Below are experts of layer 5 (counted from 0) of a mixture-of-experts language model. Rows are named router (the router's row for the expert), down (a neuron's output weights, with its number) and show model dimensions 0-159. Each number is 128 + 24 x the weight over its row's rms, rounded and kept within 0 to 255. Numbers have three digits each.
After each expert's rows: "comes before" lists some tokens at least twice as common just after its tokens as in all text. This comes from a sample of Wikipedia text that the model never trained on. Tokens count by the router's weight.

# expert 44
router:124098168095129141114138136101124127130130103110159105163145115153165102107130141132112134170099111085137131114123098154140090140145132122147152135107110147141150153093115109115118171152167107173132122130141140113120190141144099093096184161078122133098115098143146130157076083156088122085126109117143123101119123137141152149128152117107163142129146134121135098133118079148144094138153148076131106094168129136152167122153154146129080127127129137167188134127155145154116124109150128
down0:090100115103095111158141144143157115157147147119128141107127130122097112142101191090140098121104153090159110108121106118144115159147159115141108128112095160079114129132107103100131185089121141156138099139147111118103137155148139089095109148119125130113161168164106118163119167082114134121162115151145140108120123149129142139169126122135131126146163110152113155123116131144153129171101145116107104087164156104139149135154114112151154097096141141112155104116130074065112100158154092
down1:091151148152145174138145141133139113105132120140157104104152152140167133144143131157132122136175150140189133143122149161112088135116109128135147104127131127116140128131127174149147113139164134118175102132182132150116138160167087170141108111106108133111109125176141101131090121146180086140145144124094086162150141128109149149124123121127115091131087137107125127119122139158118091108145134118135139126132154141163124112107087099185137121160121106167045138149148134129106172162132117
comes before: " |", " | ", ".", " | \"", "| ", " |  |"

# expert 35
router:137144120111111083129133151125105142141145123116142090134126129129163139113115099172088108147102127118100125103112144139144085137139150115163146138080113129141162156115108135088119126165115093141099175083109132084129178108157096127123149155098146140112087093121106109161126108150103116100137135150142144108126105099149163106139130084103140129153136111103095105147123114142108151099140157096129148132171119178146200117105144162118106102149129164112181159139118165143124094126136159
down0:065127123114138106163118128128131112152137194136113119132106122108123142111129114106126107150118130128181127147132144149155141121083139104127163119105130204147142130135150131125122116122118129155125081147174115144145107155159124113132120152155126175142167162165149169162118146108082098132150143149102116119132111133106152134090088120145126114108158120147131122136121148086120104144113091179181160114119076134124142110130109125146114116161104189086113088098106144154098133131104117
down1:132140121117099118136115089106182153116139136130087175127154148129147104171168082125183110131162129096138174158172115130148102138131185134092126152111134139098129128125121147123129141137153135140149097123130115140125136156140155144127066158139128167155133187092113092153118148123160082158125102121147120104152108119131112144092139190098101139131109107154134125139115160161136138164156142115116120114138089118117111138149109114104148181106124126107179143095129160117127116125101122
comes before: "\n\n", " The", " He", " It", " In", "The"

# expert 13
router:159135169071122131079128131132121117114118101094133090149119131161188136143142114140132103158112102086107152132090081140120111143143145131155118135104114134138148169115108108100077187127138108154112105109160135089145140141163117116129138139080147124141154105152126129156121122134082083102145134127135132146125097110131143119158136131108115134130132141109114135149091086150132093112167145098127148097149148148124173099137137132110079137139113140149192125183152122158104089113119091
down0:138121132124097110117149118131115129182105128133129113107132095151122142151137160115136119112110128133137114127135120141129130144146148123133101170102072107101120115178093096140175155162118093151132143093154141173142141108157116140123124150087116171123141173125114133111134135150172112142112174118113133131117150106155122094121100109136108118143115152079127106143130170126188161196163107160133139117098126119147103118127093149108119137169167149147164170145098056134136094119133121
down1:129146134123103130098132100135130110143081070111115106110109099166131124129156138083123109167124150129121110151124130160115084135129173138123149134149114163127149119150131174150130143115109129147126136145173127139075145101173100120122123103100080096138146173151120171070094142114149141179133106111128093081114142137128126119119132115163114144092109156125137130130116179154151128131141149176146158095098139136136076144113144134124105148152147127137116169171137117142140169103170126
comes before: "–", ")", " |", ",", ".", ", "

# expert 6
router:171091157099116111142156138110102118118124095148134110114143110131160124107113103132117115139114103114104131115130119142123095157150140132159118138073100120122127165100112101071120132195149106170090140111139125089116153152146103131110173180129156129092118129151104102163114109104095107104118108148129122155098115133138137106135149144077121137133135126126129110147141101157159115116181135116088134069170131119159159119117131163119138117140094152173192139150160126137106087133137137
down0:143143119144141129163140108140135157132173110132101146169120100133116106128196120130117156124092129107135134131142142138135142197093100118110133138125103127115141164121113105119175113161124137095137135140144107120136127129106142134182143125114132047108075123126150141099133092121161139087110105152139133135154155146158140101094137137135117126088091131127114110089086125123146172107090114143141109106158105116086129156120143086154109168074136105133091137135140157169127119123169126
down1:128153153137121090080087158110128112155117088077130115134133131106144114114100142126137145149085137146149087130140109136134126123095129183129149126122163156112158102115128128099152146137158126102136186163160110076137078113111122131105132140194135114116161151120099117108186170103079128092151100140158117132125155143110156105120099103146087148113169141117119111129109137110130142145100134091114099113158134123126141101137127130147105115157101129139063100126122119089151143107128133
comes before: " of", ".", " of the", ",", " was", "s"

# expert 1
router:169103164099134138137120132151097143160143108119132110166117107112156145119113129097084123161116088077128098118107118114125110165146124115151114131101092156142163159095110123116103143167085161175108122124136174110103129114142099118112123138107173159102123123145151133128105124159099114128149120144122120158079085083166150130145104112131144140138131124138132118150088103167107091134146151120112125124132140116148140101085145134113087104109104142163164120140153152174097093071100165
down0:133123134152091147144134152127124146158136116160145186104133133156129093129094171144138126164113134105152081095087127110128105112153149136140123147164108184155129097148102108105095074099160138104117127130094138121105112151132126106136099141107116107132124103151163174120123181106107150127134151144129146091117105100120144154123093183164080121143099120119093095133148115141137137158091105128109141136081112113107086119106121131175109108099111112118131138105131097153124179137090119
down1:127099149112078147141139137148107120121170134123116092125132158132120150113105188074104139180145151158127093144120098133095154155142107161116104125116116180136158121087122121088129118181121169125096118123148154097167123109130159101164105089129112113124138104138146135109128214105150126164103113150132123107146121119112092141135102087159118124113132126110139074134131141098145093157110141168137152139108149091128139142085142123134130113100141112139102148138120097100126135137115161
comes before: " the", " ", " he", " a", " they", " it"

# expert 61
router:149105137124136128153137115137104135146122106106184092168116111185166121168113151127120139132119093075094152094094135121143110135141158127141131165069104143116150154099116150136081156119175118152086129104153125119159167154134124104104156145115194137095101117137128106115110104118104112142149140122153120128112121112146147102132142120085159163108111109146115124116131098116123146108133148135114110100165119151135200114149135122157105144119107111138193123124135144166085115135133155
down0:127108126123154116115182106114121151128073171123128157142119113128115134119139123111127136135169127130113136122102141139125124171142161076137158120139142100116156141103152105093135152100119117088128116138174073095134111188115127129104098115120114130123161112135118100165176170108125142175165119114104093142111168118111135149083140134132095127116110126168186098120071123138162138102136117111111141147144132152102118138123108132090108147129112125115155113117103094163119099092066107
down1:106122109115102146163094150093116145176151112136113098129136138165129158125096164146109139089143153133100110144134153107132121144142138163121134153140123114192084166126106146131121146094101115161133128118122133110166112092117145115147122136085118127158129147108106136194091146136129131134127184162082126124157138110103138156103150098118094151080147162125112139118143143147135125101126114141122118138176124132102152150127112134109161127176167089115112173077126120124164111149150072
comes before: ":", ": ", " ", " (", " of", "00"

# expert 50
router:147116142120109132117182120136093109148142094102174103134120122130159128140122132139163121167087092113133122106119123150141093146160135111145078132100120139123184195105119099091095121153156100159103144118110153106144173142158087128108172144101141120120113123183156099169109125139106131121135137139134123128085105116129122101122145149083131101137096109132105102133127107165136114116175132108109151113131121139162200114132121162126125142148100141159185129155137115128093142132135104
down0:156133115156153148157124162147134148164080108131131120174144123139092158121147137098119115156144096142121136136110130158104103141107121087126113186136122141185173129124155115146122133116165122097132131134130174085117109116115106166131126129142136089147155109145134132104124074160133108152127105146125138089135153149116138105108158120136127085116101108120107152142137120140129097104056161121132103150172121146157118158172100074115147115156190100140159131104108086130152119146127118
down1:116109108132110111130082143162085168109079089146094110089117122156148150132146147133136123103130153129129105107124118137115120115144141079087082182136117083140130149107171112145123108156107117114121129118148089128148121121104118125111106131155162104131119145107118122119151115118155129135082092141121163135126096082120120075176151105102149118134078136175186088124116116118181128128138140182107121130124156144127109163128127094123147154079111134131135118138115148097117116177117133
comes before: " of", ".", ",", " of the", " and", " ("

# expert 31
router:135105131106092158133147124135090136178119112145188104148151138109168105109125136138087097135099119108114120107127118140114088141172146144137076185070101127152151131088082141139107137154160092153102116123112126095122175084143106117093177122113136144120093123168138119131079105154125130112125110147130112119147117141138136139140147107102134131113115102144089120150129081142149089134144103136134140136188129155112151119125157140130096111138086145125174115152125154164135129128146156
down0:170116117136145134131111085174128123158138163155170136135131152105140148163173115153122153094102176086116142173166148096116136164132101144136103118143102110086075124145143114148137073107174113121153136095169124132124133128096165165095143109115110156182111153125107145111129115147139130164113095133087117092159083115153119143122140113157117138128124089133129146161129134118145144154113095160123149135127087174108155133115110086110142122121136131146141134083138095111123139122126101
down1:114143110153113136109143181135116133149140139162114120127116160072084128105165107092123152127125098168120084141169154144073105150140127123152184137153175113137142145122143150126129133117134153187124128099139126121124148140104123091107129127150108104108160122115121134107100093088174138142119121127143132084129149119079138102148090087104138119148122125168133116164096149074126125162153150115111106101139171114137168113111136126160161139140120119129150131137114094109140097078166137
comes before: "ed", "ing", "es", " be", "er", "\n\n"

# expert 8
router:165135163093111121087138140134108116112126101075159084140151142133117112102101116136133089178090101098089119101151127153124125148164149120114151134096112134140171166130099092083075158144133142143095125152130141151112183135137123126114154134100153127120136095127135100180111109129107115119127131139126135127113117124140164095132166117097155131115115155159097143141107096150136129135150126095095111097182150118144188114132168144130089108137147156115181125141139168147141117102127115
down0:138074125148086118109133118070135123179121159168091144182114100105146134139126105121116162154155121155133108125109142140150101141122117159144118102145137097119151104118147130132100143102128156110101104118112157137108126147093138146175143135190165151149145100105137124127103098169133148149102174089115125106122134104097125146153135114082118106112111122122140142112127156147139168146134163132108051111179116171104116131143151154124143135107107097106150123134140141134131166084112152
down1:116098125151131133125136116087134100143196114135123147121132129126094137132171113138140109128107108129124106133121138126155134183120114110092127120181070103154170155142140121102128124128123140112125094115123148114138123121148174112141127147111177114142105176107073113113108090188137148132147116115149103110178113094101152168160104121146141088132124140116104121113136127140135113074138076117083138139140097168139129137109117134118145119105098136125100169093070154125143149107130086
comes before: " | ", "; ", "\n", " |", "–", "}"

# expert 62
router:139127132109116122115100145115090099123140102114130110137114127128165094139121126100116083153077111094107130144129085135134114157132159124155126131079112108127153158127117132109045132177132090135110118107145115108117162132121083108109162161088135145101123125163140119127127119141127090088165130129138129162113105110140167111154133138105131132147128132134135114129108105138123135121183153116143143092176124147142198113125127149107125094133107156164206117147117100154095077127117112
down0:108106111111143129106147117134146128139179158094111154166077108150107121097110122154127134158095169133129110094095108158150084164160112139139108141105096131144096133099153148145098131106102170114129104166095150121145103168140121144158100123116103147156155162095189111134103142151193086150151159119130168154102096084139132142115103149112107129121103128124109122129133087168083086142098126149147113138123122127104108140128112104147140110116136126097149129155117106168110126112136149
down1:148113165148146130083080111146102148138087115142109129072144129113151119122145087146129139120122142121131163155186123157140130174126120122117127141126119149160129103120115137086144113168139126106104135141127145118132134075152105134137166096116116134111129109139174106164132146139132075119118121128152132122128106136146141159126133150096184090140139099141170101079120130128143154124114103063137110156157114106159126141128171121180118158126140085124087128098131120085151114163180122
comes before: ")", " ", "1", "),", " of the", ","

# expert 28
router:132107158092093116118129131144120136127138105102172095131112137136131109110103115132126088153091097089087141143136145127125090185164146147150100132082116126138162136086114141106115114178104131163119083094092106146108159115111109103119169136070169177105120137108105116133105122156102095120127151117122151150103118149149155115131149086128154147162118149135119126139068123126143124102144152110116129138154121126136194139167131158118126100125133110150193122140138147145126141109108157
down7:140135084088171129136081145079123155140166136102103108116099149130119178118121145084128148145160125170153110153163097111132132113087112129125127120123156106104149134109128128127121100134124099140144164123172126131171171096134166131155127124147124085176121163115118120119171135142135087077147126119136121139130113124107128140119109108127099188140145147118123165107082126147120110134168150103181147152100119116115127151154179103113128070151164106135150128149109111119107107134147143
down8:119122133132108141115092122080098112112138142131100094155119126079125129104084162111142086115118137142103157128133158162116124133133141165153147126097103080135197099128148115139159119103145128132159117166106110158131109132059099092134148150137155162150150091150128147107118091155119126104124146148115182118161131169121142090102127100117142086128111150150136149152138131125123119163118101138110166143115125140148135102149177110102160096150121119102173111103073126142148124141102107
comes before: "1", "2", "3", "4", "6", "0"

# expert 48
router:148100152131086122103156123112108122153098090099159097167105119143123127110147109129114123185109091089118146103124138160114074168127137096161109144095141149131164174121120116085103112176118119159097100119100115113130168137101110114104194153121151136114111126159117146155097119094096102105108108122143125176129099121170133096148168129116134134173140094118109131134113125137128105127188133129143137127140147099106162121121130148108110132147131157149190139133158138150109118129113137
down0:111147117161165173133142136105121158119118120147148127147146139139129132107105149080114143138152124121118178128141106153108138150083105102135108149123157141093129097114138173102154109133102131120111141133145101172133163147121179144120123137116146162122114122128178133107114135103089147119128150114110147127148143175134134106161111190145176153130108160128158135157152135149165151075126130125151110119096089111144099114126137122143175123115161135196127099097103107067125142175135154
down1:179126157112150130127127128113122128137124115133120133142148135092098100119102131112118150149118105174087160121111163133104143152086126154158120121165142156110167118083144102151102123145112135188149085143152112135184134115118119107105151095149112135138126173150142093151107156117090115166158085118091088107121141122098121173063126176135112161147131185137115126107136113149146144179149136111136145152104140121138093126122107123110150114176140121136131128122093119114108161165136124
comes before: ".", " of", ",", " and", " of the", " in"

# expert 63
router:179111154101144088100127111111119112115142112118185116139101139154183130109116112176125103148088070082124141133092089165135090153138147129143102159086132122157152159114115112123101149146154112163113137122143128130148134128144095108127171171096151139109139124151127106167072143165119095094096148142107159094110084109154159128116147123122141145156116124111104118155091113146129125101173142117128125129140130108145185114136136130086094113119110131169160137134131140147114119117135120
down0:128121142160147173149117126140133131160135133127133125144154090161155165104124091171131164128192130142141111130135093089101141097171120125128095119138148149113109124117135139142100111134119132091153151096162173139101147146136154109145128118132142074103122151137121150123137040152112145141153162159102171141147141075140110114149167089138153126121113147103070122131146139136115134128111136130125113119164136138096123077143112131150109099104138102125180074144132138148164120141137134
down1:148135127140110085144099139212112131111138149134063101150118158103145146110138133136172120108171134137126167098125139143163133150100102106063158112131103118145125140119116129169125154099159110130141143131083120157102115143144119102086148132133158118116094111116155100121109125159108117132147129106124142156139140118102147095140096163128144151139083109123135114119170111103173116100109120145176106129106084147158153148108117128118180154087115150137136162118148112104145154157154116
comes before: ",", ".", " (", "\n", " |", " | "

# expert 32
router:137130148079143127115140159129103141108109082078149123159114138129127126107133115109110115150112109092108121097139077131145094131147116133150140158099114130146186152129099138117107151135140129155103128127123138121120153136134081108119144151107142140140134084158159146181073079170108120085145110138156130142093083173146164112150142107132134111165112128133106127138118108159139126147136147106100100116150133136133192138147162134116049122125148141139188125113152137143110086131132134
down0:139113140146097119133105175120143132106176086162112154172109153105146093154113153149130110123120142143149135097152118130114108154113103146115095133132148116136133176127183130126150132091104127112094158129138109100153140130144139133093187141081093165122117113102051095090149113134117105164123107108131133136118106100168107144183160128135110102143152163131169120125130151079153121118156128086173121110123164172111133109133152132125122117151110133122140143146117147136148108118172133
down1:112140134127143106138147130118134108124151123129134086111125136168142144161132132160142127077115115094155107154138165102099101156118088152131124119128104131095092123154128135141140129184092125092112134116090135126142094143107110172169105147106159097108106127107117137073099095144153114122095102090131147156100102140163113136131178145151174123149139090041123140128123127106127097117091120146141129135092127142126148149133162144121120189100133129142135128150110090119119135183113154
comes before: " | ", ".", " |", "°", "; ", "%"

# expert 58
router:117131133118134144122145137132098104146162105123161112152127143163154129093132098113100128147094088112105156126146112124099085139144149113181111142071115163137183139115104123125108142137113079160100106108114104106141157130110094102089162132078131117123115103127135121148082074172074089130135140119122114126120088139130126141138122099138150143153116101133116119108105145154157137119156174130138105132159152123136204123145145155128132124116120157157193133144128166161114117110127138
down0:125130123140099128143127102139141181139146182125098120136110131133156104085107127116131172150161085120135135151129114176118149114089181102100113123080116142114167101122137141107107110104103119116108108135161114140144157150109156112134139155113114099158130133154128151122095081145140150162129115098137174122097104115124114109144118139144153111132120121121146110097088172086129151142150125088108097105137105138177068153095112151123133081133126123139159122138082132135173160108075132
down1:111132091171110142170103138108135133118122097090146148108121105142145145134143134146163136110153097135125127168130110074121116134139103167131134116148125152125154138163122096130108137113099108121153150181111147129145093136107097108144123107079130126150119168128131119127103132125108154184128137171124128122109120144109151113113081119128099135145151123086097174174107128104103132080101110153130190064125127121111165095171145121098149100134107096123102126114134165127186118101132098
comes before: "0", "1", "2", "3", "4", "6"

# expert 39
router:150129180112113116128117126098104118145121111111157095154106112122171123147118129144120094152096075116112118106105143122133105153174134147131118159108124123151157201106074123106085153167132106168104125106124135109107148144151106092120182127084164124083113118164151122157117120160104147083140128106113139107106088124146157130141121117101138134149116110112121117124105123163089123132152151094113137136126102114124200119147121147105107143128091132164155125117125150122069130111143107
down0:140102127140137102181107168165159092116134102145073092076141153087102123104120126119119154155104113159154089103090142117114147108158166122127148150143104070079101127138117121145155139103089109092150150152137122099133141111110176076113147158109171145111103160125140104111127132130110154116140171144099115132127108095142124107138125097141122119137098133122106185152111145148110129127138112165115130099136100146117186126143138128117131143114092149126092141151116112093153142148126152
down1:150102167134138141100112124122149141084144118147140133062124119138105167148101061125129137171128104116113133121125150141134144113054144150133135132128151135128125093170166126119147127146146131110140128135090129164123157099103090145116131139128079176157142169097132116113146165142115149137133124145135147097173117119128130170107178136121121107144138132137160136142123063175131140139141072152102153145104137102134129080156136115134152115089147130155076124132102128117103158126137147
comes before: ",", " (", "i", "'s", " |", " and"

# expert 53
router:166106147099131154135154172129070090148099084100149088118098123146149104137097118147106079165077117104122153097114146118123108151151148140148079107101109140128164172133114108111119140128108091162100121123123133087112151172108106125107184140109128109145105125143109122140106074120093121131115118108127108157148137141158163107127133113104133159147141140116091136128115089112118106100132157127152151127165142137125175134124119121113079142136104153163175143102122152171145133107131149
down0:126103163111143150122138125139142128135116192141139127139151091128131175124154121141091071137125125107103128098163131119078135143131139128072133127116112133086118159146102143130124105120130119152142161139096149135119170124132100104110160106164071113093159154185151123123115131123109093101121105096113154122146161116120107182093137105124128149087123137150162135140138161135148120106097164141086136101148132134097163117124159065144133147150151098090124102110102079110122130137143114
down1:122143153126148119121129158121122100096124134119172135128098143141091134126116153142161128086154102106083142135119117100159118130116176120186162103153119114102137108130162143163124097116174101142117153151147113141128136119126136083161155115129100123117143150125111132126171117111097119131145138131127142117148085147159108119114114081159153156136143188109112088190110111127133147152136140187118148121086177151136113066115152142091129106180120148121137124133116120123119170153099162
comes before: "==", "===", "The", "=", "In", " =="

# expert 38
router:125118147100113103121129134127123119162128104141182100144133115137154085103115102146129147147083085104096107151111132170109116156135145117161144135080085137148145164126113098094115138163124096146109145140149103129127172120121103092121206136142146129085138100141112087112126099098106104097096117158104127154125093118139156145153107128108140144128134102109099106142117092148156142129131122102110134097204121167119132112145178166137082137130111135140164118127111110145141109091124151
down0:127132100146139132168132110123161157103119097161100100119140128152145130111128117156127078069098101115107123098098116130066150096174180141150104108136145112153112112094076101145085136136095117139115159120120130145137127130165155077135129153089145143146133134123125131123146165170148177117143128131074123134129142160107086112166124111135122139108100097129147148135103178118138124124137147075116115151136103118116134149150168089111141131110150096146090119149123128129123095106175113
down1:173154149141139101181140149130137142076138129130123147120095145116128134107158141145133119145147147155137147165144110119087155135127123133090148074126119138128120158178179146120137147106159151100131128149169138144096149076109137138114159130128110095133117115144176160160103114124127107149167130144089111127157146148109114099153116129174132126104107086157133132122178102083165070145163154161123135146143106164117120135149154115121124110121191096141126112145124120147132114096102099
comes before: "s", "ing", "ed", "ure", "ation", "ers"

# expert 25
router:153101162102132110113114116114131146129120129114149093144103137146159146103128101116081143148112097093123106148136126115120105170154158136136123159107127167162172116090112138110098116153145060161112135132143125088112162136150076105130142168112142139109130126126129101146103113132076118114136120132083089141095088143151154126175164096126153149127115124138133141110104130134110103125151113108137130092136139114110158135181160110079079120115127129103193137149124145152124077092133147
down0:146100159150141157123126122095113183147171186148169141120109151093110168132173145080171158137158133152126167143170151128142129119096138114128126123138087121089097124118080111122155138162133159125098139122127115090155107144134124134119115113082093096128133102131159122094107150119151109161120149130126151155146142135127141156126142100098142118127108118112140103143135130108151126092102096166125170143168153131106115110094147144086105162108136140126183155169097156144103148119150138
down1:139145142155139124121145117144129115110154113145141100162142153088126121084090100106139081142109110142142071108120137140106197144125135201121155134157150086158106128102121142109122139140104137166139063094099130152141174136155106127085089132124078119145129102166129132149094150124129124129118143135127127109079133129141170152127100127126106113148124106131138113144088141099140130155124121122142154159136145144113159153098061088142147136107100118104123114123127179113161109125123141
comes before: "1", "2", " to", " of the", "side", " the"

# expert 19
router:144110145109131129137147126095112139112111125104147109165117103151149109085127126150084114134106115086097115104116109120089085146124113131123165101102104120147181169090109134119081137146101118140117102135137133091096169122124117091124158149096147142118151124169119132139103083138070097108095126151150125132118121125160143138165112074134148110137142131160116098139110126146163109117139145125131168103151112125129168109161172143125068117128114147139162106146155190165103111086124119
down0:183082138170078152119117118150160113076114153109141107136130165141125122158101127143116113111130166105158104135107094119150110154138147069109172124102144079121138134135120146114129098113156132111095137077122139096138130168130165117143144158165120128150118128128136118138130067148110152129118106108115115135143142147145109105162124130101112132124088110105080167118115125118127116127154132126130134126102078129115137147128119093138107114164141155114091149087173162195104115119096156
down1:094163128100089119135150108145094145159125127156091158100142124100130098093154134125113161150101097115127101123168141151167168094083131122109141124102119152147086140115147118149138176111115109099143124107139137121106106145134127092132119128119113151139170156110123140104153112096175117130140121088117152139164122105110104122083142118149116096100169112165137117142144158101171174123084121147131083129144139129160141115083055121168131132132144089139101094131100132108135129101145101
comes before: "|", "| ", "9", "8", "|  |", "95"

# expert 18
router:122111126128082145139119150147128132156141102104188108125115121161134109090155139150153100161106099108108122114078082122135086155150170126179136103104095117138146156109102125100074146145142106157092129132112129105104165130130120104130122116102149146101120113198096131173100111136106094112134135116144146125107109115128170129159106116096139081153118089114118110135131115102100119125142142108126154107162106140143171132146141131116124137146145151130208133122154114166107102109108119
down0:142124110147132152119104122115091118141134092155090130145144146107115170104197133109107141097086113136150098100123138157137159133126103099136091066150114116096110140119097120126127148128107155144109140112148096139105167149142141099126106105150127138115135123173117168143172128150145121087196098148111150138132102129132119108163106136149120132156153117135116103143120147105110100142142143087165145090147123100115123164092137149144213099114124129122084113112119132079123121145151108
down1:098129162107112132162141122107111132120135095158129096151139133111127103139172163108125138145118151150097099152141099094132123138080155122155155120114160124138173185104130158158083141144120162162129164089134125130128155097115147099131131099106134111141135150174100164094139128135115091097083138074114149108170132140130143125112103131132126125138133163111147138119142124075157123177115161126145137143152139133150099137109122141130160145119119154048094138141109149119089085154105113
comes before: " the", " by", " a", " \"", " M", " S"

# expert 33
router:138115150122111134111125115151104110138138120069153111109103107096143137113090104122096149148119129086122123150106103124118100152142137102138119128061120146157172181098115111102066138139104132144137135127139136127129186089147094091138151128094162104124118088129123123161110058118116117109155141133131106155116111075159162123116113148102150115138116092115135116150099109121141105125182123103113143138139123112172172164156137145127098115104119159171166119142141144134095103112116132
down0:125136101123137144095115101122109116129134147168132126161108131109099131168185139143135132134092158138152161119129156125058123114125153099128142157123164095129164108095141178152120144149111100187126131164129123127143061117121120162140146135144129135130124120127146154108157144146172146154117157099138135120138153128136112134148117120090128177157110105123143076097125135151148165154170127112080108141144134056098170119118133119130118160146110097144176142116134131134123140147165094
down1:128131159184145139089159093114113180134118152159141111159149125107123129099173128145143184154137146123122126159145149105153121144156088120129141150117143133160144179148114127150132116155094144143133144122173147121137147131156131167127097130097089170136114132133124110155126084116127145108166164093161109118109169113151180136132125120139103189115158078118153111125164145137141111084109096114093150121127091140162120152129129115153158094144126120112080086094138135133117131150129127
comes before: "-", "- ", "|", "- D", "- P", "  -"

# expert 3
router:177102148121121114134116123088129119139105115094183094140116133128158114115116118139119129141067073115110107078108091148120098130175152140132119149091130110134145181102123104127097154146129094146092102082152128092145156134151112089119194118105148139104115117170145141160105112146112121074141144133117134127110079113146154128146128114109145145172109080125110122137101116135096135132144148122118148086156150127146191122147107132112118097130112128150153144140131118133100105103155135
down0:172108109114143143129129110133128153140117149167105169117125115142150159136094135149140106157123153109152134095130144116089149102131140100133095166151118105124097148141121115132116151114075154126109100151107165080125090106174079146139103125101181155149109108102146114131131114178132165130124130130165134154114167117128083129102151139103145150138101136095134120136163167114130135098109149086167137101112105157139144156156116161120102117085135168122168130098102184111113098145098141
down1:086152072141152140137123155148137115116117151152125141100170102126133135166135160129123115125117129174133151151112155169155135147106102086143132157133111095112125069133163136136105154116129109166073102150084169138135123133109147173142100121154153136120132110120132106126129102075139146116102089105150135126121103143164154153117098154097097136094091089086164122146149091133102127153187121122122123141149077179133143092136153101118142131113145127113109130119150121106123111109092132
comes before: " (", "'s", " B", " K", ",", " H"

# expert 34
router:149143147097115105124133155108091110133095110066144073156096135132146152127130108152115100130078099103103122103111103149109120165152130086154113129103135125120178184123096101111113201130140145164107152133143140125120183141129086121104123173083170130124128118152137114154130079105097116123120141148122157107138126115140149113145125125080158140155103093137115117120108109135126118136133132100112118099157120114133178130171136166115124094141089143132171136160143137126118100140131142
down0:090102113119098100140151086129127130120120154133122155085153112124116114113101117129135110172106138151137129115102125178147124096155125140112088136128101131125158124093117140128122141117133128112187155146156133169098099109105127137161063157118127189131100147173124111145135095153119121123111143144135122042089155098153166133158097124117158071111144124157115120102145129103147102139102136133137121147106090138126153111161127091152146122139136144101066138155099155123142128134141122
down1:086152121148107145093148125105094158134151107123110128132107141107163155110119178069148108136128157144128117136124123172157130124134190148154108091155143128122171104161162081140144131126122135148143126140144076148144102128098170110167150118116104190145132136169101138134145150117144139134137103120135147096102131088154158101147109182159107114107148118128128103138142136113128109147108165098119117128090115110164147130109114164127188111132152124102098124102132129150095127153081132
comes before: "\n", "\n\n", " −", " +", " E", " K"